config.yaml
routed_scale: 2.0
tie_embeddings: false
dataset: "wikipedia_en"
Below are experts of layer 5 (counted from 0) of a mixture-of-experts language model. Rows are named router (the router's row for the expert), gate (a neuron's input weights, with its number), up (a neuron's input weights, with its number) and show model dimensions 320-359. Each number is 500 + 40 x the weight over its row's rms, rounded and kept within 0 to 999. Numbers have three digits each.
After each expert's rows: a language model's description of what the expert responds to. This comes from a sample of Wikipedia text that the model never trained on.

# expert 7
router:437508475556499529514488489565504483495461512550534470481540468556505461565482496459500507551488488500439538483459475549
gate5:482446546450498491529498469474543457488427541484559501560544497486503576481531486480488539501526438501532458527507481486
up5:472461507480507485504482549579530538544392536507530462482523503515512473491546498463474522536511502532520462582517571560
Description: Word-ending suffixes. Suffixes finishing common English words, such as -ing, -ed, -ation, -ous (dumping, porous, conversion), plus plain adjectives and nouns like strong, water, cost.

# expert 13
router:441539519547434554506469577463445420525516504518527505548519478463492498504490414471506474502414548495450592522563496514
gate5:495510497538580535527545448519464491513453588564537470469496499482485535466526448534503481525504474495513482463583432509
up5:478517479507435410631505489422488514460534463457408479427460459467500487510505456554480549508517468498568481515477492475
Description: Auxiliary and main verbs. Forms of be and have after a subject, such as was, is, are, has, been, often in building descriptions and histories.

# expert 5
router:474558518516429508511584503500481543481540478504563440485513476518564513488529472512495484500483528443507511515536526514
gate5:548491482479545560502493507538495448493548491518525476535473491488548491535504452509538499512538497560498510522480589566
up5:490484538494484568516479452448546509549493537476529447481490572578420508495455498579476523469527500475502446486510472505
Description: Infobox digits and fields. Digits inside dates, years and codes in infobox lists, plus field words like Genus, Population, Website (UTC+01:00, ISO 3166, 2022–2023).

# expert 1
router:406547522552424512549466546446467371596495513501519498560543448549531495508540425472474550571467501444508513478427466569
gate0:549594506510476417524561465473507464486413555499509492529442507526508523521480532461500509450536527399528500596467456547
up0:533569459553502477550488575464500519458444565451447454535421452563534540492464542452553435495532544372565452577469412474
Description: Syllable pieces in names. Short inner word pieces like ro, co, pro, ot, ul inside foreign names and words, often in sports and results tables (Technoprobe, Wrocław, Trofeo).

# expert 10
router:441483460582493456486478457495466437454539536529529505632543444541439424518510523469497466504487519499480552503425470527
gate5:437525416522500533513534563425524584509509433471472580540531508518510510480532507439518525484363524514505505539479475537
up5:527471432560427532465518506537421508507529517546476474477496559475473469489504521568485470547530486547531463568551566510
Description: Digits and number spaces. Digits within numbers and the space before a number in dates, poll tables, statistics and money, e.g. August 19–20, €1,830.

# expert 2
router:502509554517484557462498513544474495472556502512525527512550461537510477485545440500495502504481524464519488472522438538
gate5:538498464485495488495503534489503544545426494436459492479502505523537473475533493452519578553440506448522521554566507521
up5:507499488463469463558483557410445478565513471561550497528510481468377524564472505500480539493542506540477430471453533473
Description: Word pieces, film awards. Mid-word fragments like ar, at, er in names, plus film and award vocabulary such as Best, Film, Nominated, Actor, reviews.

# expert 6
router:428483548539472532427513489459455522520429506503513506520513404567437412529526479533392424538475471526472541572455476495
gate0:492516490464506559522584439515495550519531571539446472532545513515557418479522518524544514444543519517519492371472514487
up0:493509499535583437476462539470464482551479513399545434565600468596483526528518478556490544501504507512496367498489488559
Description: Determiners and possessives. Articles and possessives after prepositions, such as the, a, his, their, its, 's, and sometimes a following adjective like American.

# expert 4
router:493531489548478497498506495532372465538466520511551480498464429474465457535450437509411465558429505530494601515406426538
gate0:496595520429472497503483518496509456520548395554420526536559472517476370525516490523537486499506510515484489502505548514
up0:510564556433444500493496472512506482503530390571464511556535517548485407530525493523507486493484528483462486520479549530
Description: Opening brackets and quotes. Opening parentheses and quotation marks before an inserted detail, e.g. Wii (WiiWare), KO (punches), plus some capitalised word-initial letters.

# expert 12
router:445533471528523537511511486488436448481464513555586553574498422546585514535469464419500446591470486464473523511543454498
gate5:510530415571525532529479509471472524509469517613478505487491534475526467575435509424494446495451507522518535469521461473
up5:500499523440509471503520544500469481483482518505484525477492571528495460433547490484467591503510492568418527483469490507
Description: Place and institution names. Final pieces of proper names for countries, states, universities, counties and leagues, e.g. United States, Baltimore County, Minnesota, LONEOS.

# expert 9
router:452561531523481479468523482516444505455522480534556518555515459480553508548486493479509492519416482511463526507410486581
gate0:527587481490494534515489479567520502532510543496526452506503536514496502443418455463489477532467511488511484487486499550
up0:458500482445528477492470444460512498499494430431507470484557507441482520443433536440528524493563521498520501542497490536
Description: Foreign name pieces. Letter pieces and byte fragments inside Vietnamese, Turkish, Chinese and Central Asian names (Huế, Kuyruklu, Fuadovich), plus year digits in tables.

# expert 11
router:415475483582453515527496458497493412473547509469541483583438469490444485586493491516497466588437500444459525482486491499
gate5:585539489583540508512589528563569470495475443490534555513497524508493542572537472472481452452516450425413491488492519555
up5:532514507503511495481452476530465519503462549508543503473549488499512456492492477517443493543487457516460526498438494465
Description: Ordinal and consonant-cluster endings. Ordinal suffixes th, st, nd, rd, and consonant clusters inside Slavic, Germanic and Turkic names (Jedinstvo, Białystok, -berg, -mann, -ić).

# expert 8
router:427543577508489529469499474543492483455504517504498446507577425506470489563507482492498485517433487459482468519452448551
gate5:466491442502525493487544465581541456536527506501516521506423434501525421489563485526499491570473525533480485464524454551
up5:519541591507530480492540528499499529542497467555574460527474450527554522472535484507531535443553515514535563572511518476
Description: Prepositions before dates. Prepositions like in, of, on, from, after, especially before dates and times: in January, end of the season, born on.

# expert 15
router:477548522535463445555489478545448417496476576582537513498463461402523465521550486397480525467494473556460554456466458553
gate0:502522500462443499467497501556467511443400560572508485509515455498539529544455500442517486517473503555445501518604475478
up0:469478551528547500482471513510511427515517538494547489463493486505566479503392530437473563425485481504521595514520528514
Description: Mid-word pieces before suffixes. Word pieces inside names and Latinate words, usually followed by -ation or -ate, as in assimilate, investigation, Corazon, Maricopa, Commodities.

# expert 3
router:419566537536478518528501506504455492478550477489521475511485473443536476533499530443448476511432508507493501449514507495
gate0:466425527532481499467545465475514514481549489452503456532498466491489465565548504531546509559490514457513497517536519463
up0:532588413559511511528476559486493497541497459508506524492546550500463569463422492517476500458461509519493525469478518508
Description: Pronouns and clause connectors. Subject pronouns, relative words and commas in narrative prose, such as he, she, it, which, who, that, often opening a clause.

# expert 14
router:461562534483516454503408523496449577472499563481477476578476456483502482482510514516544491569461571528439524581477488589
gate0:525493542516549487508466538445532504547448544506505537463423508500498491557504418495528557559465545458520483495479559512
up0:514527450494519547421497543484509568503475484445520549500502556515450543468534516534413446480511463491453532450577552461
Description: Foreign name beginnings. Opening pieces of non-English surnames and particles, especially European, e.g. de, des, Di Guida, Schüttler, Clovio, Reboul.

# expert 0
router:412494504567494559507552485538504480477482523507533430518570416483524506520493437455456429534437502556501510539496486473
gate5:498497449519478546449533552488455457529522464501502542516517477498541546526519452566558465540493602411441500564544486455
up5:552581518504495455507465460453502533483492437530518480487507406540442488386464563496511495588475588426473543513559568447
Description: Table and list delimiters. Pipe separators in wiki tables, list-initial hyphens, colons, semicolons and heading equals signs, as in results tables and succession boxes.